From a checkpoint of a small mixture-of-experts model trained on Wikipedia.
Size: 13 layers, width 384, 37.5M parameters.
Below are experts of layer 2 (counted from 0) of a mixture-of-experts language model. Rows are named router (the router's row for the expert), up (a neuron's input weights, with its number), down (a neuron's output weights, with its number) and show model dimensions 96-191. Each number is 500 + 50 x the weight over its row's rms, rounded and kept within 0 to 999. Numbers have three digits each.
After each expert's rows: "mostly gets" lists some tokens that are sent to it at least half of the time. This comes from a sample of Wikipedia text that the model never trained on.

# expert 4
router:516501486524489507501593423489503509495481497527488481528455493440424493444446493507418510514540474620473471446476560506492545557575422459479421464574503463497531550508389428528464438548474496483436534509537529475480525499591436437566426391523562478443571412542473504517499456533538427584
up0:512431547564523421474548528469556513575600440529548488477492442548528526470500564472486446504510499461459527455531441448508501487450471435557528434550486481529511402491559511589566518485546483452623474575460536567568472454576515496493430420498472563529485506531559522476455583484486566498
down0:490519510452385490459455594510455459431436493524430494459505524522522559443664542505533526538583452501522539500629546529461541501422531434466420589471541552494519426502555442454493495523579518545515476425497465531447575496507608446546567532465525390482607550488451523487462535519518556555
up1:452446467428410504500586514565529517479497532446532521530472552462505560573504495471493484474428462485375562547522548482480555503431569541423458523509521542530548561491529581497511455453532511421523501483509560598471587516481566482519510485397568474499438598551486472502544466470443448543
down1:588493495474511517531496429443508511435428537477466427468527522544501547531500587583387544551486517442497492427528457531493484623527422458500554544561488451519500528460421486441517444516524447423580486471522493411462457460492389456457422521535536476524500474517552516588447545512528547539
up2:434465515481481555508507604514483572568458578601519490433436480483578517419466540395537559569517476500536485549510545574534568407428442539432534473464481436502582470406560555425488614581434604539536454522410534458509484492450465529524526424549537480556450469529474479471521442540426466496
down2:588506416578539509557460545446557485511450457381436506608475485417486450360591496547510474537420502559459474512514567426485450550534443544609490437529485560579392565555474498432454483573419481438501522444605460480519505506470563528485540484497489448497480456517470508502520510456481495463
up3:446522607423542488427614528515500542547547452501489478459489558509437548419496568531474431582516520522483508500470531556442444492549534498471387530421457503491531503534522523474566459466483555480563469519465540417492496551626509456522427578462456557497482456557457471472581518587581473479
down3:500595444487525566635511500450573464560419502533516533530481405490532457496569526490374552567569499495510525578487568507573581505493505526527530514489490476471602501564528592593609542508520465470606491589627481375489553527448545516505492525486497506552369434540518464487516507454458462459
up4:494488509498456601474469458512493431454416453452541483574466490440488536554495537483405468575412498490392422501437444503451556428533526512504531479516518478488532509491463508466533471484572439528522522522505524556560484542572410505553532571443502437529395540593431438588445546602466449570
down4:557499545476417404597427480460446503440478403564580493518444436546458508400546521444499535463510518372569556472506482514528451553410449421550454491524522498544498452538548538507443521513400425546466367541463532473542473551466460428512498538491521505428587574527512478473549545478560512477
up5:436489508605562521608620509560505527548478551426475479503553545426523565478453482411447533493532588493575454442464547417483558601538544400529414356577530493569472494520459396577591485416540467537561550473539486581523468527406600400568516434443439618465540456349517521601477518551506456528
down5:478355482504498531514434611442576539540553492470575421555523414509606590512528545518564528451544538495435549512478476505455469488470534584481481543448471494447534570580519458475568576481534518532422410494477498438432462507471583442498472490551458502522528542485406477404386470513380600613
up6:503457473518453480441630500454493477565423540428536533523486396544489506438459468539469526487490439493482495514445496541560472532510501527487520445444565551474472593440493498554555525483606548530473547474498505434446497471548558439533401578493491549513403554449538451501469495460508447585
down6:506494489518487518430496542582426447507468558482572427452509511528494503515481448541504500531565447569533461569558469573550477370536514553509458597502512503529515504580515542472533454441438511527369541502474496474482495542512472526383469485468562512585507505402548569346498517567513448482
up7:534570533428623450514565427528458518442523493511526476511457499505566407413517514450464539516460498498566473504549534587573489481375480444619602469525466485507563384566601556515478529534499534585485536556515465448522535414456494504450494468565533484495531605566477442542501509478562407390
down7:430501499538477446551551545464539553429578445488425531487512501552539490530505431526425515513604515432439550598497580471493565430556489569529448381514512511546420485416471517519522591428489427368534511541539539478575467559492421513555505493464532517563432499510445473392463505577532605584
mostly gets: ", ", "| ", "201", "0", "200", "6"

# expert 3
router:512476450422510517568477553499591416541390569488485478482535526511447536522472526417532504484512513499441397473613521471536609543544448554556454502478445514501501479494460502529535469523504498515543528543585520432480495441483471451488403480536544561497585446574561553467491450505515450478
up0:372415564533440554408507505410472532538500578468493509425544451554502512563515556581400522479426426505573579562460477541439500498530528635497480479512470487429546482479548515529564496518461489502486519490486557410467539384489473519526468511478416563551453397592391572506432459604473416513
down0:471595495504454504416521556436474529556490443425466515519541484356471515487460446482532577425467410502423563506466560485570530496495542518532467483477516551442527520543472609519508562517382521486528521464535479452526476468565530444546406555533517404381527466402472497489487506532518436540
up1:452505443517498487475455496479564504526501466544390496517535464561405480529466483496516476535570462548537472488419554475463578494556497422497574587481509452447561483410514533532501477410512538505546495482527509461478446527412560469558416497502482509540499604581529576529496399506499532536
down1:584602607516446518478461512441460580480487417514560526443506550418480431607502520532450453519510522521533609467423614468531588508464440546508447486523497424451580475535573451529522516407455518549470562469509492516542546496454603474544493490502521407503486522511478353393450542499511499584
up2:552543474512561559545442541503554669488519435543524391555495479526488551591510513479482443556474503442575413480528493456537495529504579518552514432462439451455570508462448463510522500475512463513507446418515539498566555463497467479534524385516470504493470464560513391473512511553484438508
down2:498491417568455502462547378474409462524505525503496562576505477390517463552489502567578534479507517452414476468461464455506456498471393522542493539523476531420525519498456524475543499581464499441578539515561416462481472556510392480500473546472443537439451600431487514524471540515493558520
up3:519456469406571589477532567501471489535571584529453477518454498562516496434559553487414427515511497544449541482449450550435536473571403477532439475484511452495537469431541487513575548467537512517488505583466470477541455499589595418449494459532488568500491609436491463484514445492419404519
down3:615462507379586459450415560452393508425489553566441484543567552493608551531605497573547518503548500510564435468385473470473464427590500570519564497479436621495487439536500497553499472531512535481580544433481463466523558515447468480529447567429474469495553553560468472482502502483553571544
up4:436484607443472477536446458522424561464527447455603444505550548484524503427547583522493474417483472536468492475466567432510475528548563497522448515531538518454556558518507629522587487539443515455453489489575519567526496469465584521593574500485457449488479574479449510497514559561360558549
down4:469457445537438474536493463473516572516496548535618473498515452414550497516471589442523478567558515525379564586468598479451452566545521451478448481530466466458442480520556543468566460549450544450386510419530521529459517524410427491561490471489466567487517543532529531559576484441460546504
up5:535509449484522505433486471510399560546412555569474444535507482492523543537485453454563444562578357529486567591459462515529538499514453551529507538461523526456542496505518507497530492496613556455419539598675528530536479429452509498518483427506476536598513534532598471479509472461408462533
down5:628466458398509457547462520475550512415476540533563549487441461472552489428457493512545544545551449511458442481456465466508440478491435549514432560468564464420493519433516553567511499515504515530470624494528538517499484443456554476463605498495541437505534489470423516450393424428412528406
up6:437398386565514419596442495467518450547531450436527586525493558525517463463407502512468523493459467543575556421557516411507568407414478431574597512496497480567512451391486495563501488487526362503495478527430550520456509560464477516463533562500504562535476532527504458582474515536522509601
down6:480493485524508532342533505488513570426508537511417531523486454513578540549563466489431516486510461532565546524565490582511566503396520525539554544539527535520611497438384468442520572546494464411493476544483549443584541414477525420481454445488491520435445545523517460506404447438419508525
up7:507504404479506543589532536481464512453543482513484501555516558486429495501463497476526538421493447524469475484445507439502480492455453361543517478521458420424478505578483513500553472492469540458583542498515467515475493582373546424472510435592414467501491563587483515460459429509474482576
down7:515466468438628591507527577521576495443540468495434520497500541563410510459501498435533606587473492485500451482533501444531473486496428497505456493546476542481484545465476420493486512584561449457488493433472548468480632531392477488474508471519520532549460478526493454463567472408421449489
mostly gets: "|", ". ", ",", ")", "a", "e"

# expert 1
router:591491510557495534552478484485489453545559510485539459483554420505537364436542425506489616457488481513415498525527581512425417475500509499503452532569522513422469528515530485534526471469431518492537539466488463464404565473412517367499414503512513483501575412574538539458515385536557431537
up0:447502499511492583437529462541502517510505447453563477564473572682488514530493535481413468481499548545501470587460572516462542432458475460561540486440528511481484593518508473495522444571503548471428452480572485430607491473488515442437552412525485502416537473522392460461577506507507412478
down0:475553390449574509475562624553599504518545510517558485509561557465542477611537431480558495483493436433529488474418534473478463439507544501441482509593566425481434565488545524488568488481410528507532538415549424523526387434552503497464523511468507535596486454595441518528487487495503479571
up1:528506466434505606617526554456499450511516564468450462502575532481517469557492517588512513495473522570490477505518531507490478470481477485536439556469543529457449479475573493548496468547462518503536464490467455512456612528392539536516474473561491532432553447418462464462421484481511421458
down1:479480528515575509474499505540512450539462438615621553497475457465474600460539453503428488489441482448468521536597454467500516414500485479524417464511492559469499437600456514594549365410493498587553524428510507517529436467600491492452544514470599546480456501597491493465485476527446573436
up2:564575465465530488423514482536558558524549405475546495464490523463508498452477548530435461470346519509523508544507498500559427526462460583486494421441521430529481496557392507531522514549413440494537468524572430482474475484612510493480456425558575535535517525500451491485485553518538452476
down2:457548474479506540544577482466505403385459494462491567452436479499563451552523594530462474535595480506403529417573605439423522605530553457501505563523541581480557462484496544434486609551508596480625424505544424487573469561478502541553496485499436445503600563477485450520493472437520503489
up3:489463489459511455436505542597508495581426506580439415647591483469458504484503477449504508412542371537508487592394402478509472577437490519589482513535431493469519521494469463551575460526435481477480471565561436425436508530454446444507469577499531497579451527438463555506549581426503494420
down3:498609431412449511517533478588565533559493461512538524457552475454500491592412456527566556474524552447545473490498449513479408531478402492499422548522534464554588529509498454442474489512479517504451578609451523517534466529517409569441486535522466468457565457497537464477404429517444541470
up4:487462508549517458516540488507531478451581443483523492433462450550527466477572531442540512447504471495574571496440408458555403486522475543493428548480538565495469453542558475522486514429416537494579536434477486519390515548502462550466478530568466545480504614540629504443397519582482524422
down4:495523511517472528496442547481435524431469545545582474514524501587525642485438522538473477547492507524480450430544483558465602531428552387522471449398445461446474568539365547528457449445487495512391470586615519476545580450551488559484506513494455446601525454495453496476607511482489498518
up5:575487480448505480523552459549389482544518376563443478457401443519501462571601451442543466549516449498488352516432530570500602462427522566574471450483513471347644544484471434498528531484562471475426561458514564531386506449445483478475452506559487451471523525548562558523494524571525557487
down5:537456525412493575443517439536523419488502543426497492522538473539523471524535436506495543520424526560600481479600445435495560405483459548419472498492459456440559411475545489443455548487499468455436596510493483526567490455446471489483549568536456513524472451505517529565606486447579493415
up6:529597535571501400587533514543497439464445478484468486487398507488300448543504537458422441486501487521458518494485533457463497536512465506625441473477492495542591537450569578459561501500508490468516389428595593520541480459541512536507575516613531453429470474389440559407471548526399529523
down6:520465560559418428560514459426487565569521523560563470511524595470511452500509573531503444564450536378484465440541468509513481542513419635466436482467542485458558469438515434495445552428418547426514515506404424552493441524481428531538488437440534550581537449467492490450496523452582496535
up7:459546705469555466592513491453537513472449472523554470568457494480444511477498560499579478451501527511572492422582594493501422467475475477510423522468560544538544559416522620469461526508510514505530545608417544547507434392418529570489494418519490528577443384433453490491433453516487485508
down7:501448404542498470485484478530471466429614522420460557435515495528508593403521447592496471581420539463513545452471527520597551520514511463452491496500511505553543422529476493483499462400439512489395444471522424502498488473480533494411545395570530448422583558464481584514578549542467501484
mostly gets: "of ", "the ", "–", "The ", "from ", "0 "

# expert 5
router:550527446487599519446466505596582533539473411519607418471578516521515530459461524474558498436398487442431577585527627569510593559535462446497534500521509475469641423474456449493522488432523478515419500469534451400460533474520543573498509496561545563476526571503445560502425465496522487592
up0:483454469553605482532424498532509532458461387542505433494502434523533588454480500470539540440544492498480474479559544465488468519483561508470637596494449450532524458544541533531546509544426504548544451509516451459422487535449569505449504432448563512422562461518445567515413569493498489583
down0:480443523434461623485547518447454533558482486511483377426412525445403493544626532520508535518506483532521541514483526537527483503486538477529523498507451506460522516501516595552513524570548508491463566547513528432482466513540495530520441485434472485478560466570526506435449561435488504512
up1:471430432486623571461503570492479514468487336484511517516544448485543518549544510524514502492434466558449522564449529544452554589499550462528532535536486448487364501579517525591499556502505477524470488400571531465539464490490615498491505445430569501525533447478462510474471454513481579437
down1:401514484517474433470539584526493505494520455455441527493463482472546420461537509405547417530500473485425472444481454467475584643481497474496622498451542490439441489484509403575518513386499368491494476527616537380509457506454477502532567462535544402463479510426520524505498447543473567580
up2:463480598464469446457471437492597551559462530586565556481436519510536497418500488463444553491524553426440524517535474500443387500540481572501490515513494474589522528453500485402497471532584504480423456506556530537469535496477445549544510411499574481552520549557567412458434451487464517520
down2:393535547529467443532491427499510502507511506514443530547529537500461463460558462645650480532495477461459437506473539448480572486516574408394446467540529461448496470547422561567538530516525546451531460394455528483539504498519491442530531476451495490497507489424436457492592560456437502446
up3:461509463444480439509533578478468489503447524516491428448548521438435535453532501503465549544476460526501422504564473536500563499538546465478471512440493451451509471479490556577490469526472549521430519500543493557540514507437533457585475508532426452437533446439518395496436503543623402477
down3:615571468499517559557548479411547475543515513450511474556639447519500469416529415467541634487502587507486462440438449441485487480494494562498560564503461577396515460499474532542412481482484493398421530505472567478535526500545521446507534529500511459441485460461560566485517474496526418486
up4:513517527447492470433449510537372502557578492473510535555450521486492468495419463557474504464452548481490553527451420568501395422517533510563609422539483531503522547474561498463484465577524465470541396516464456513436451513504480495560492539497393453469490430581450548533486435552438524420
down4:469482526500513465488488485449551545482505466524522485541539411468568496439434444467389486485447490454479519546602480467520465430588507427647467495515558475514525417485534541519505500423494570494459463488364517517556503406499515496632543461476546548492473484425442486580464531489481454566
up5:484593528504567610520474533506617519473529437515454476457418404483467539429547530640473438568469378477491592442454438479369602498418544472552524470521554534515475451557519498456543442474455582566496444477497500512557497378542474622615462465470573457480478432497553566589426519516402564479
down5:532479551447464502499515577539482450482544578439562520511504412535357538539382568606595472488480582447538554505458498473457504466516489435410539518457483487482461474458519571546407493525519466544495550498568399504469509543488504436541495383506381422552468488446528554578425513553544492481
up6:547613487515537540538509483475403491599563515507591565454560522399431497424478547546542502456486534522512538571535551671582482536555525444389520541560496444522463490523440404486401504447461459589511521523524504502513575472497562444551447419482463524485532523478448523549489500467460479536
down6:509586508509487469544512589530563538496527543487570449566486410494518574408525539490477457503501533507521542422522442607521613516456501545457549539442476436540525487466406534429501517539492628532479524403469456489501473390533526524472506535504373443468505557482506433561453509450469494538
up7:477540521465524535601534463521538477579479529482440537557526496470496584515547478545467560508394554506503463493494440501526523469514388490478473577522534523558394449502514485535439535508490522501474506519549362534503509509512627441499493437360480585470470487413430493439566530487510565600
down7:469470500526515560374489405391529485495516484531503516627479444487507518484503550558519452511490558522444511462520469462571451472509560485586509491510498471507485434685527481485517507531551472460479474587512441475406471491547529511527527516448487411479540479576503523596534471405523629516
mostly gets: "\n\n", "was ", "were ", "St", "been ", "University "

# expert 6
router:460491472375543531577487474500524590383465474445398563492464475487568500458523519464535525485470501463425497430526456579552593484450518641538486545504503504549486467506490411518489440510561543467574606596539588533509487461476580459498586488512526492498398504528572423428518555566452599512
up0:489435475451502445441462508521533494481553535571476466540433535428552529499529507502497486559526471535561440460550546429523520570444548499533548455519466463494541566504456525548482545535435461532541602421546516473515483482578441529398512539485506486475391551437481603512522495628414473516
down0:451468535509433519437493465475506494457445502429522503564465533479536495565534462531421637658581431543509529362468484488513512495406573456498425533491536469468490508500518455537486459555455486393523523489546477501519458475456404460539467522433473482537497468449466521485537581556434603513
up1:474642463450497561524469523537443541521507369520576559504443540376472485490475474510513460567434458561430422500481546563554519551434410609500452633518549503580501510542529501542566488492489504508491487551529529416554543375555439474507516460498548546569533535536407506384495504584445516592
down1:393523431414509432583453477482454510482568447441463452484537474472533500510617563468518496411521567539512630487483470461535509473502551487566406451503476482554396467532438533509537516524494507489403465564496482469517523547551476614435514553511550421421488598497517477441522525372519568513
up2:542511563439488550533516467489418465382593527480504519479492482520498505516562438393419531558457470414423519518427585515501505496442560519487542485485463397513487455519516482524500524569558541403504417516496437483350541478531510509552541557594604465585481494408586593453569579566466598396
down2:476461581553469422513524510449371452470500461490545573541549547555367510535422481532444470540556621601478495545508472501521406468559467509485442598441554462557481443485474344601471512510475524493567501432492583562477513595473460481450471537378480602485475401527502500467485497403491582538
up3:492490410559511554499416533509501517508480513473372503503550510557604601434452521423498507507471508505378509464537566466532442513490445519584561455453523474504397448489482453467532480465503451539441467585496496566488583475490454408519550511511499512460519530540518444501480467513441596525
down3:493621517496505500509559483462453452485552510504516499507483452572596459502455529403466454553601515493455437526508626449408464481508480416485449508481396559508511476502563566474526493498497538480504506517553578494497470459537508520481561479546503419511482458417537521541350483522427586392
up4:519461527493481550489446532514419541467473448546492475451437501440512541502602439460470518453480596458455541391406534485619503454474437586594519569536515551515500437473522424463531483506443533367470520552506483526518499470579420448565532485579519494524504525562585447600566545465494552586
down4:443453494595537322512486479477505562370482489463527578619504493559530550419534471533483538516426550477502500532537545502492518487501480438495464458501538488482531576482436485524427563518577527587463490445421608406514490498584541520467518507459481590578550485538487543498516519545470447440
up5:505535498485529517565377559490537565453514548519384495452523500544520634468493508491462512527529450522441479512551484529513426438532533564533487458497480473484456468467494496399567529512476474467487547516537503495499607529552507474482542348611486442446434508454539507459449473505422528465
down5:382484473526521466491512489512471533552506543442582487505468507564491514455475495510498454521525489493527577553551530443544585505524469504564525561455440583624605591481541522523593383569572539531501465429472544453486463426439453578461421556459542460498489532584526555564501529544495440507
up6:471448408465558457543518475573534487441570530507449536520541459513625519484501523570430463553544425494345523553483379507515516379461425570508375521409402511515477460496409453552534434553410545483481516513529548507473605426500556464533500480515486508466412582542554564476584527518494441455
down6:441566521379550573540485644454552557499482412418484512443422543511380577487424439494612497478507531505590468424494534470505484459533507425494592478506508498498503509524482516490412480489585515533522454504492499455508458504551492520464516467447517512524547474525537462550507426377527464441
up7:454545547439572476606511423564551487513499533537511613540506445585476468550509537437474508455406557449526557600500484508429482504556515507567442479575569518404409431561466467495455516523416532565502482507530518527453454323502534518515472460463483471454527567534526506523457501566428522465
down7:473493524562489469489432476436527544519500544538453582503494509487540575498515498578481480511442486439404538449447466538482490468515475456504521570521468494467560556493424518555514369482483462491543486499461455487622558497569510554548578595501497557565448597535414420376541526486534500510
mostly gets: "by ", "ing ", "which ", "es ", "had ", "who "

# expert 2
router:512512476516415457436586488506511494579492482516544487500494485442505520525553526455401439505518399441481519529428564522453544624497501529512522509531440474448505454536453513402441450451416554435447465460466477560435615462508484504541476425562571437445546414530517558490543441576548416464
up0:514529486513497469452602450506350422529456501522457512562454411474539453528600491432455469546534513508667498477554525558514512515605431484500479536482461507562532410547520497398496493568497490506481593430468438460403494523438495481459425509470525532496513507468530539568610470505468448482
down0:477534526476516468442523363542493504499553540468412550427627485473549464449454522552511520509482381456475435413541385553544488488583438465551505470509505516593549622487499589599457537546499472464538436560548467485553568487519523552511424470485424459487517531540544473531529486545584571504
up1:443524444496522455469468492505535549483499576490443555437470538550475499538576405518496522528517524593579464450500484442479465554530478455564474538580462423514426471541477557400508469539510475466574545442554488535399513498523527528501474475417473496451494486517524419549472489527465341502
down1:526572566504469540519469575420535565548463539459471432411472582493499508483544484541540561532565458563516550531505539458495486366478515399477465493491541520485494402518539585505540426596463448484459486583435457587542536377523454419473503501482385543466452510438491487541478558551603463497
up2:476551501523524543492570547535517526547483501496567557536434450427512504468479485506531524531525543470521482550518521493455658496483547510557475566526492453569502463584568566492565550515452510449502394526529487566398520566501581421500458480532444479538420444508448447474524447577502498530
down2:451532440505480499547574503500526497605472436483463467384441527483420392443399543484529551490543551549571517491458487525388505658552560519422552610524490590561511520546501563494519565499539477449465497434529478594523477488460545413433497502472483528534455407496535457501440462516482470567
up3:616424542483511477439556459530503394498484522489503539489508576601531488536560537504410522459463490461434484438480420524487538465501520470542618484550451608456469440509528439535462475526479538552501547517501526524491681427481410559540475464445515650513421483600456460487518486464365515606
down3:516527491496581617522508453458500465473469481538419517554488505490436489520448446564433432517581512517549519469530483479457468509431544489557496486416521437427515503547439479512482486545521533530475519500566477598542576481456398619384469505475432535510542521464607496427467580549529437564
up4:533490558575521509524526518553472543502435403487493459521545533541528552583472495506483544469530479563532516471487580502483426440463493504499445504469494521507543571551564406462584539483539516474422482487543497535496537479495459513491568467485475532413514461508443481557513360535374565454
down4:499501569532424336484490534359569491586529487474496412463441558540491531489499519507455430459439476499521515516537523487495537472455474524477497569492520521532571464452535409464653513469553428516461513532468467491564479595625375468508541525531500490536450507511468567492481561584443396471
up5:537526480513543538447487453464604506534417481482572588543602513517497501491567484466485460487554479499550474521512491486503587550531486507478505416523451464504524499476458589544452478529472488505460492502536502636538424495439540346576494498523552495489575538426489454541505484567543513466
down5:544557509537465458479583548576416527591472445463521482547435505577518533509468468517590570542572538577448477509442497439583527584508458436469584532562543433527482497472439603523530416581538498486520470514451543548540477511489443428598518508394485567415561456456409491512438514538520514405
up6:501557585529548473646459490508599410521466488470467515478544524424504516515578518488455504501580447475469522483382510475474543499524495473486475516424506493537474549570491544492444431535454502434451529582524450616549453416505578562506389501486502493482498498447491460489516464491468509473
down6:587449488515505641537540523563503585578477543478548405463507475498493537500468518444479460526567554500492424418441464499533564459507522491478538407538498558487475538432520481480496521437471497511608469474453614467391509603497546407407506489457560510419499596470460518479557477483521515553
up7:545509485573460437550479505544481540510514468474518437456495510554531472385543407493447543519480546483552535522529528479499539419464442559610531490488497521471509482536518491529520470523486456484479538396504439484471555468452461534515541616465477508484515408557566521473459492548553469476
down7:501490491442580494495505503451533504547565516522452534488402544481509568577587508538483555464488459446462417513511533566569542528457572513517574488579590524477479504556520468495564384470475493487483516466546541519455484479550438517567519617427495436519525473443472548495445509486532487524
mostly gets: "and ", "that ", "200", "199", "A", "198"

# expert 0
router:480478435450482594540576667643539391545490554518473484472548482496521491508505419484380540464540522440478481555500502508438551517534601446402381471552453491493606402479518558519638501481456529469463441509457435445465479440455507432489472460415503470459504474507438586524584416520433452553
up0:459475448453586469423584452477554506503431519548636431427486481503551478546538481448530502504452531507444549432436478500471458526412425498538577473410487599539641388475506455573573554438429517562484532519457525457487454502575586467520450463514574466463380580561535431550446472519497592524
down0:485574433492489509502575532530462528437515439470396528508453636401443462503563503507412385471482415436506500387473429446608481463528538516502469500485586467428575527494418486444522467535539435650500523477470526553423474456525520504594485522480443513490482446482488473509569441513490520520
up1:523428510488489571465479495568523495442423499486516546475537524500548502521499470637530441535529476466517466491505535460422529523478478479480558562512440532493418565528387521562469490580496530455497551479633598507527387526550405485472454510537490467535519448456537464590570451469446512516
down1:507442505556597540543487487423508528502507448439514434542463402541462494459424497548500555584560536536519412439494501451405391487460527488412483558466542488372512469467439525488458493459459541510452532520508443589443450456455491423524441559544554495564569509570516557495510490562537539537
up2:595562506579496534491580538522486397502537497506506518519588567519526348598556433572465408438507516511556551488486468406535388473538497485495534465509500541408563527475399443441485434502520407580442450527494514381395471463497486485486460416397457464456625479484577587422478526493492424519
down2:504529484476606477464481500524460579594514633445531488494449552493578399446536464575496494551489554494450474445453498536531432404447503434427519456530454498501469450476538534431472539498539473591566547530588556492560544493469490483499499494409519501458455503478431531479472608481508458572
up3:571524514495486564486606528510474519515428539500515481539516497472532465378522544490506531568526524481597516399569509471525461565512422547510478515516465520578379471475525471428476486558556435548497485484528500447434484398460476543486487523475551596457474519468411464499520504515503543559
down3:488473501462567489509417585425563493469553478511450509498493554488495469441455479499478478444481519579377367461388471504627514552528538457573527503498525491565450422522450497574434548472524557553478407529443523464453440588491478573548471548522458583472494470541419575576401478541497431523
up4:449430541387457538474466557488525461474528427451368539482456495474484431500432497574469395411471482554419557501491375516522549642437497440430554476577513460523530527644647446439499527495518468467622595469488494508563448492478524456418500524506501570484520499407451467513539480505441451522
down4:478528521452433504494556456512492513497494534549586393575382522566452448441532466421432479587546524440508484564496584451394559412503474550540396453443532521513487428505505629402540565535492585495503444514508453433552511490510466607472515542532513501501444530525511429453436515448537555439
up5:512519501563456538462548497573479444484459453540496431454547440525454363522445468583494452415530550537523533476482537494416478558412484455500455462513506491528455507479480544429487577519506502482489484483597539531476463404413506579517463465447537577519575580405516496507471508492397569514
down5:473503561492507552443502486521469445529478482400514374462451543568461547494508577431541562492444471527613526490510538443550440499486588562482488473506543455463494557606649525500472462664463425498579554438498512494430521529548562555450600473580468543501454534440517484514500554441452526503
up6:482495489525511429422494454483541515538550558575492576450484541501490535519697481544549494477574526509394511510512597497510485500524516591489457636365469530501592408580443535579588434470482504510443527473511485473407479517515395497461470571484535516480492456449601509482548452446453499431
down6:533555435518519479581533553379426517534444534547440422406514542475469564476495520443491530478448443536498511464501486522499519493414540433529538472574380531520554532458484473508492539535399429500500466532400415480480550465566571485504499518515515493521471465509509459557454586506433550596
up7:440445395546510515429528616483469439524551524506413401435424502511499493481579448496495614506557513497534536561505521529507511553523479399514479447421539501589562448517546530401580480466458517439563473526502517558399496474478457607548481441525536571538431496494578471538415434459475470550
down7:540473537505407559565483648508601452496444501551454505466461483443479417432575509543519551614444577440482485439555585463447414443506373498509421509435483508406567514490504477494465502529472504426451525533480440461510508580478483546481535411419453487420524464429529507487520488511529463498
mostly gets: "(", "0 ", "3 ", "1 ", "-", "5 "

# expert 7
router:505506509460572509566428518535550411516446435568417485471499526503512519442512520508492575475424352560569552442526522412617436559482595558518477460436457471497563522455493487471466547478517493550481509581563529546447483468520552524500482553424501476416508619482580424404494490484498428615
up0:443543558430470471607530603521505470506440516444435428405533486471474518554465588505534569539529492530385542404531484463499484386468503345538491511494518492496536546512442557544417489483483461438576497516611549426397503546550473524477538404466457451388649518431508466442487559485458606573
down0:546462473485480529517509496541507477488507497495520544591447461458436493564464472457506476509496528517511547582608483487459510568496451570504452474611488535480539373475419597539458519486543433548570526468517537499487490570467532464513499521542531501585442493560423458545465535499498453475
up1:481531515525524438533571505518500465573549504441475513564536522427521409459441466499486564480470502490427518516409504558520493533491390552520597552571450554424562449555608510534431482572464523516474536529511525557456479477519406580556470492400562476483416492502550511491454518601499464542
down1:635553553486504556508457415546442377426539442603497508505387451411439531534485529439486535565545554492452534530576524515470547560488473431482541473483464553395410502466491524469422505470475555518567561417510537457513502487469491533522479543479526454482521422511523502510475548576450518452
up2:482437483553392578576482436522528584575477459593514438489493530494508427520507497428442588597512478477520450512570536587511482501521491460474482437473518576542511469417558509525509469481494521470560523548525474474492473398468494519519435486566492372490507448509496588468451527511419547561
down2:529475487410534470541473501438499476475476467504408522545530465457406541488552382630555430614503557524584520537449476460501612499553527477459557496465521410506505548490485442534573558462582441540485462471578537458433591494543498390389460591572405454526486562500486536549504602471479523494
up3:499501529481509459538419490388493384521494388531552468550555401499511567423489494456445459527454497517583548530578600454453475478525464471538442532458469596401570439417519536477543491475537496584492434453509509497393442442528483512496508541535624562502542476468611523487516468492471501536
down3:447426555643461523510568528548467572563489520534464659528487447521468509517444608513527460447515489453449544457377450426536488449511548554405565488538510487604518441513507514491409472450539456446468519556478420543585530569531496504520470513466435462492526594495434471522448566459534510466
up4:541433484492456504460472415510475483572489504550547579502496489485551479521489480478436522462506449566473457534536449581523500547552372581572438513507555482615373624485452500492536477509562486485520502594524551587450561427542630477478471479655544439420415531546459431421422417525485488523
down4:479449552530551539366512504499446513468506470549558472438508445434514536417446390496472433446542477535543514592550412474503429481486548445470533529485412579445538407450495558592429451454543533458422545564516499526444499489545479530467523432423523505521478503533511501543484483442578529481
up5:568536479466513486501408488456549464488458540514590424524518429528510588491519452444514566625596562515533468439475502534513540510498511647549431551544460506501588468472478479512537426559681505462462459596553531514378533394594532511465574489479493518563475479552425405512427517565436484454
down5:534483506485493523481507480485425486514504526440552590422506485459459537501486543522447640493517448493508452448400519504539566418501494416489571495506560507590541489499513508493510553437588441609525515505501441405508533446562553542498498569502616473472469581531481574488498469513538528484
up6:400497510518428482561514542552595499545509515526510496510532482515526488545456497443461476557538364488570505478496510450492521460514545466559421484458465558448568592466453478534525427615479578416488496474582521578538587430534506496508428478545420501520458434479537510513519497538506495425
down6:519570512470538469513533527458516490567516434474401496448499506514532522507487488520618514452450501558431526531460515539452412488485455497426459592437596461468486499532445500460479539455515456537537387504485530463513377449433469482415500526468439482530526558531508549496543484466465533558
up7:584563428409402500580388543550487582530468524457394489457472475475498514525484439529509475566412394495475494543638411511469477536467433564508466559468396391544474450569551452514486436491519478495524496534581497502493581522479464538530560480493518486583533460559592587473485492597471535498
down7:443494486536516480532579451493493407555581582531550422455524548518533634494457483479462478551536579551429494580547476531537582452544558522519476478528506548589492489433484476622545549537547531457444448495503434572503528498533453533598492472485497550479528484390394485481446487462590379573
mostly gets: "\n", "- ", "in ", ": ", "as ", "to "